config = dict(
    n_layer=12,
    d_expert=32,
    activation='reglu',
    routed_scale=1.0,
    n_groups=4,
    init_std_router=0.0276,
    vocab_size=4096,
    norm='rmsnorm',
    norm_eps=1e-05,
    beta1=0.9,
    steps=4871,
)
Below are experts of layer 3 (counted from 0) of a mixture-of-experts language model. Rows are named router (the router's row for the expert), gate (a neuron's input weights, with its number), up (a neuron's input weights, with its number), down (a neuron's output weights, with its number) and show model dimensions 0-127. Each number is 50 + 15 x the weight over its row's rms, rounded and kept within 0 to 99.
After each expert's rows: a language model's description of what the expert responds to. This comes from a sample of Wikipedia text that the model never trained on.

# expert 50
router:87 60 65 60 58 56 53 48 46 60 44 62 37 46 50 52 60 23 41 88 45 41 38 50 48 38 52 50 27 47 60 75 75 56 62 38 44 57 62 75 50 51 44 58 47 53 28 36 77 41 53 34 52 59 44 34 42 65 55 61 33 59 66 79 21 62 54 46 58 50 46 29 59 58 50 72 63 49 49 40 72 78 49 83 44 58 43 40 29 29 44 24 26 42 44 42 56 40 48 48 54 49 60 60 90 53 80 49 61 70 74 67 62 16 53 82 59 36 75 40 35 50 21 62 50 53 53 60
gate0:18 65 23 37 52 46 44 35 42 46 47 34 60 92 68 39 49 34 28 65 39 56 65 69 66 33 44 22 52 85 60 30 30 47 50 75 62 65 28 42 46 61 30 43 22 53 28 54 67 68 51 74 25 35 55 44 39 23 41 32 73 37 36 70 43 56 60 65 47 47 47 50 48 51 65 68 32 43 48 42 65 43 55 46 47 60 58 83 43 68 47 35 44 45 41 33 52 39 67 46 81 66 47 40 68 46 69 52 47 59 27 68 42 38 55 39 50 55 52 63 83 74 32 64 57 63 58 55
up0:61 68 47 39 68 53 61 36 63 51 63 17 33 56 61 39 67 25 39 60 54 32 35 39 32 61 72 39 41 63 52 41 54 84 56 43 84 48 51 74 57 39 62 40 63 71 35 59 76 67 58 50 52 46 48 39 54 47 48 49 60 57 44 46 48 45 56 49 36 33 46 06 48 71 76 85 74 52 54 40 60 62 54 58 38 92 64 67 30 45 53 26 52 58 67 33 51 49 27 54 35 68 52 63 72 35 43 64 63 45 54 72 38 29 26 36 67 58 63 42 64 80 41 54 53 35 62 43
down0:43 56 25 39 48 54 38 73 83 68 33 37 31 39 63 62 56 63 56 64 38 42 43 49 68 32 51 37 32 45 43 61 49 56 47 14 44 47 64 48 48 50 50 33 40 68 56 67 24 38 56 65 60 32 70 56 41 30 49 38 58 19 32 53 59 36 45 75 49 65 30 50 55 61 40 74 57 58 52 75 66 34 51 37 54 37 21 29 46 61 52 48 42 47 56 52 77 41 34 63 42 65 34 70 52 32 57 08 63 26 19 46 47 66 64 56 69 40 60 30 72 45 65 27 32 26 39 25
It responds to: Number words and quantity nouns after for, a or the, such as two weeks, three years, few, some, children.

# expert 37
router:54 41 58 46 50 55 53 57 54 50 65 83 28 30 51 47 69 28 45 62 53 18 29 51 44 48 67 77 45 53 25 45 60 33 60 40 33 13 61 40 53 30 47 47 67 58 31 55 68 57 53 52 55 58 47 34 44 64 62 67 34 56 59 40 34 63 37 52 56 71 30 32 66 55 30 49 94 54 57 33 55 72 58 58 37 79 55 37 45 55 42 21 38 55 54 32 57 36 29 31 28 66 69 59 83 41 77 57 57 72 45 83 53 41 38 61 75 22 59 38 31 46 39 61 50 53 58 51
gate2:35 55 36 53 66 44 44 83 38 49 30 64 38 56 62 47 46 33 54 50 44 62 55 41 15 45 61 55 62 40 49 36 68 38 60 18 42 56 70 39 63 70 44 45 57 70 39 74 58 61 82 67 44 47 51 36 54 37 67 59 52 31 78 66 67 25 57 29 59 41 49 63 55 37 35 23 71 59 52 43 83 71 66 18 25 67 63 52 62 58 56 40 42 46 32 44 61 35 47 67 33 56 58 88 59 45 63 29 61 39 39 59 54 35 61 57 60 42 23 33 44 92 33 46 38 59 56 50
up2:22 63 28 45 58 39 37 74 32 42 29 58 39 53 58 39 40 42 58 47 38 56 58 51 35 64 51 40 62 46 50 43 80 28 48 14 63 68 67 21 55 74 42 36 37 62 41 62 50 56 95 65 55 50 58 41 64 38 71 64 50 38 61 53 67 20 62 35 55 34 43 57 63 27 41 29 66 49 62 56 75 69 69 23 20 67 56 51 62 70 43 56 52 23 34 59 66 50 54 79 43 64 42 66 74 43 58 32 48 32 51 58 47 63 68 48 57 43 23 40 47 83 47 42 30 47 55 56
down2:38 67 56 31 28 50 33 54 52 30 35 42 57 60 71 68 41 48 25 40 50 71 35 52 58 46 65 32 55 53 64 55 30 79 59 33 37 79 46 73 34 75 39 91 62 64 72 49 40 44 63 51 37 54 67 41 57 41 19 43 45 72 53 83 63 48 54 80 48 52 47 55 43 16 47 70 33 31 65 47 64 47 57 41 41 75 29 59 43 54 60 20 59 57 56 41 45 60 41 72 45 50 20 79 63 22 41 29 49 39 48 64 48 51 49 62 61 50 55 34 58 78 52 58 59 68 50 65
It responds to: He, she, and, was after a year or comma in career narratives, as in in 1985 he was given.

# expert 20
router:52 36 69 52 61 49 34 57 86 53 59 66 38 51 38 55 61 28 46 56 64 48 37 39 39 40 59 65 38 44 49 60 50 49 88 29 24 30 70 64 70 33 68 55 66 35 36 65 75 44 37 44 56 55 39 47 43 60 49 80 47 45 68 69 40 61 33 55 54 48 38 22 49 77 52 69 67 75 78 45 66 50 48 65 11 58 50 49 16 43 31 25 53 42 56 31 47 50 33 31 50 57 74 71 76 56 51 47 54 57 47 82 62 35 47 61 74 31 60 37 32 64 53 47 64 70 52 34
gate6:56 47 78 56 36 44 68 83 19 64 63 52 31 56 72 27 24 15 58 25 57 56 29 51 58 35 50 44 57 35 57 47 67 50 52 54 69 34 45 65 56 41 79 45 44 30 64 56 41 55 49 36 55 41 51 36 32 44 47 32 69 36 71 59 61 23 39 48 40 42 10 21 30 64 38 70 42 50 74 67 53 47 53 64 24 68 54 54 67 66 53 43 52 62 40 67 60 36 65 62 58 54 52 39 22 54 34 55 41 48 58 67 32 32 59 28 42 37 49 28 68 74 72 47 49 78 44 58
up6:53 55 72 45 36 36 70 75 13 58 57 40 35 56 73 38 45 28 68 39 47 48 28 42 73 39 53 37 57 44 58 43 58 54 63 57 76 37 45 65 48 44 76 39 40 33 61 54 38 49 51 41 55 21 72 35 41 39 30 35 62 36 71 64 69 23 45 58 40 34 33 31 28 54 44 56 43 40 87 79 53 39 48 44 25 73 44 48 65 70 55 40 58 71 33 61 63 41 62 66 60 56 45 48 29 54 30 48 40 47 46 68 22 37 70 33 38 42 44 18 63 71 67 36 41 75 34 63
down6:33 40 46 44 51 53 47 33 90 60 56 51 55 19 42 54 68 62 77 49 66 41 59 57 48 30 34 83 44 30 51 61 16 46 51 25 77 72 90 47 37 61 33 64 69 25 19 35 52 45 39 48 64 49 34 55 62 36 29 28 56 40 59 60 61 47 58 28 74 47 51 41 38 53 44 55 41 42 51 39 15 68 30 40 46 49 58 61 55 38 34 63 43 52 62 70 46 56 53 36 56 28 57 37 46 42 30 51 32 54 50 53 54 76 41 74 50 26 53 32 43 23 39 60 59 23 30 47
It responds to: Word openings and outcome words in table cells and legal lists, such as re(pealed), re(versed), Elimin(ated), appro, separ, (subsequ)ently.

# expert 4
router:80 63 61 66 69 43 26 55 70 50 47 63 33 38 42 41 59 46 53 37 67 41 33 46 54 43 56 73 38 40 38 72 63 54 52 39 52 44 43 46 59 42 50 70 51 38 32 69 61 51 44 21 93 50 56 40 33 68 73 65 45 69 59 45 51 55 42 44 83 59 32 42 53 51 30 57 50 80 64 48 51 63 56 51 36 61 78 25 40 44 05 33 57 65 48 27 46 57 37 43 38 43 72 55 64 59 67 64 59 66 74 88 78 33 44 52 72 28 59 39 40 65 67 65 57 38 60 44
gate1:58 40 45 58 37 36 26 42 34 71 68 63 40 57 21 63 36 44 57 68 49 26 62 37 33 36 39 62 37 37 28 50 68 79 51 40 44 61 58 67 55 50 54 27 53 35 14 45 68 29 53 35 63 62 52 64 45 57 38 53 55 79 77 67 27 56 58 36 75 54 34 29 57 71 67 53 71 45 59 22 72 55 36 54 50 57 67 41 49 34 36 45 69 55 69 33 55 30 18 22 38 57 54 62 57 69 62 77 41 35 66 46 62 51 42 62 42 30 53 30 26 36 52 62 64 53 58 22
up1:38 46 52 53 37 62 68 29 33 67 60 62 15 55 26 31 48 40 36 32 35 74 44 68 59 41 28 39 74 42 37 64 51 36 70 61 71 49 60 62 53 54 67 53 64 75 49 70 21 29 29 37 77 50 34 40 24 40 71 53 45 63 44 57 64 48 73 55 53 66 71 76 60 41 35 60 52 79 76 68 45 68 59 37 26 37 37 34 34 67 33 45 51 57 31 56 65 35 67 39 59 36 67 44 33 53 40 53 71 44 38 66 44 32 37 42 43 62 37 58 55 26 60 71 56 63 46 77
down1:45 60 66 52 68 88 52 54 49 35 61 57 52 54 62 52 52 66 17 66 62 51 49 46 69 43 55 19 60 56 41 64 30 47 66 47 56 69 57 62 26 30 40 44 45 69 42 54 75 56 52 13 48 29 86 45 56 33 42 37 41 53 61 60 51 62 63 67 59 42 49 54 63 65 29 61 49 19 60 49 49 45 62 33 17 22 25 28 66 48 73 43 35 16 49 44 42 61 30 64 81 25 29 44 29 49 54 75 50 39 68 64 60 34 49 67 44 74 57 44 40 65 50 61 45 55 56 53
It responds to: Commas, dashes, pipes and word pieces within dates, scores and table rows, e.g. "August 4, 2022", "2013–14", "semifinals".

# expert 9
router:63 58 65 63 46 52 48 35 64 55 44 50 48 57 53 61 64 35 48 55 70 33 38 51 53 23 63 44 46 56 61 62 69 59 56 46 42 31 49 65 46 30 64 49 54 53 31 58 62 40 26 52 58 65 48 42 51 59 63 68 61 49 56 64 25 81 12 20 67 71 16 50 52 46 20 51 54 67 48 54 70 68 09 38 20 75 56 29 26 54 45 26 60 48 41 15 57 34 47 49 68 25 61 65 60 51 68 46 57 73 69 72 53 41 54 58 57 36 33 37 48 26 36 48 68 69 74 48
gate3:57 67 35 36 69 64 74 87 32 66 31 40 34 65 53 22 47 47 34 39 50 49 22 30 42 43 46 94 65 37 35 44 62 29 55 38 62 39 49 60 48 51 40 34 36 62 76 54 37 52 27 34 62 48 28 51 56 35 57 47 52 66 49 13 64 39 54 32 42 45 52 78 52 35 41 57 53 58 58 60 54 39 26 52 83 40 50 54 46 51 36 22 59 76 56 48 43 74 45 63 46 44 50 73 63 34 25 76 47 51 44 40 65 30 51 27 46 48 46 56 36 28 74 43 64 23 39 41
up3:36 72 42 31 47 45 68 81 49 47 31 30 55 77 61 26 32 52 53 27 45 62 49 50 61 52 44 69 61 55 51 34 56 31 45 60 63 63 40 60 35 67 33 28 48 65 66 31 36 58 29 35 37 48 50 52 66 48 61 17 66 57 26 31 63 29 67 26 33 40 38 73 37 23 64 49 39 33 43 63 55 35 37 34 64 52 34 45 49 64 58 30 73 46 34 62 59 76 61 67 56 38 38 58 53 27 23 50 40 35 40 24 54 45 66 18 36 59 34 68 56 31 72 32 46 28 31 50
down3:59 66 62 22 44 57 63 98 26 63 45 66 37 27 73 43 51 56 41 48 45 49 37 54 65 46 70 47 48 39 41 31 45 67 59 41 45 50 60 62 48 56 31 55 45 19 54 48 48 42 72 56 60 64 38 59 60 42 34 48 39 28 76 34 77 29 51 56 57 17 46 67 65 52 75 60 59 68 46 77 47 52 51 32 59 43 48 74 40 64 51 48 71 33 28 59 32 48 53 20 47 59 58 78 37 53 45 57 25 67 49 64 55 53 45 29 48 75 07 61 52 35 26 48 37 35 31 63
It responds to: Opening parentheses after a name or term, introducing dates, abbreviations or translations, e.g. group (2012–2017), League (NFL), Eboracum (York).

# expert 58
router:64 19 74 73 64 63 48 49 56 84 64 70 41 49 28 54 60 38 43 54 68 43 43 37 21 41 59 81 37 24 38 42 55 53 67 48 31 37 61 71 69 28 63 49 67 36 31 62 53 51 40 43 58 54 29 38 40 65 77 57 25 63 47 58 43 54 39 39 50 65 55 41 69 67 41 60 44 51 65 48 69 78 34 72 38 57 69 38 27 59 36 43 46 60 46 39 33 48 40 43 38 45 56 75 63 73 77 84 52 51 65 60 72 27 57 75 59 35 61 26 49 22 38 49 50 63 51 35
gate3:46 35 51 65 58 66 22 44 71 56 71 61 45 31 23 55 67 47 44 69 61 43 35 67 33 27 43 54 25 44 55 40 44 83 57 50 21 50 81 60 63 54 69 47 55 42 31 33 52 49 50 52 61 74 34 29 31 68 59 60 56 66 45 50 64 67 45 30 48 75 50 61 62 52 57 61 54 52 39 34 18 62 54 52 31 54 35 29 37 46 53 37 37 69 44 37 20 34 00 52 52 55 80 62 73 70 53 76 86 47 73 55 48 37 38 61 57 47 54 45 38 49 42 55 53 46 64 43
up3:62 48 53 63 41 46 50 39 46 44 34 46 61 46 42 69 58 19 35 25 45 55 45 39 76 60 64 50 53 43 22 76 67 18 49 48 73 25 26 70 76 34 59 62 70 34 59 59 63 42 51 47 62 54 64 56 57 52 69 46 64 66 73 67 43 41 31 60 65 39 43 61 66 69 39 68 41 49 68 67 71 22 37 78 50 32 79 66 38 30 38 59 39 62 66 59 47 60 93 59 71 38 50 46 39 31 48 42 39 52 36 61 65 43 52 52 51 68 66 74 76 49 32 38 70 28 49 38
down3:69 36 54 66 60 65 31 46 56 66 73 49 34 24 51 60 85 67 52 71 52 33 46 63 59 25 53 51 35 27 24 54 68 66 51 49 46 61 69 56 71 48 47 57 52 54 45 73 63 61 26 56 19 52 43 37 22 76 37 45 22 56 69 46 51 65 34 33 42 70 66 32 31 49 65 43 57 59 48 36 41 76 33 37 61 83 66 61 45 50 40 39 59 44 35 46 46 49 33 50 09 51 36 52 36 36 52 49 35 45 61 79 52 41 43 62 69 46 30 34 38 22 48 72 50 51 68 27
It responds to: Pieces after the first letters of names or words in tables and lists, e.g. Ash-more, St-even, Le-high, Guine-a.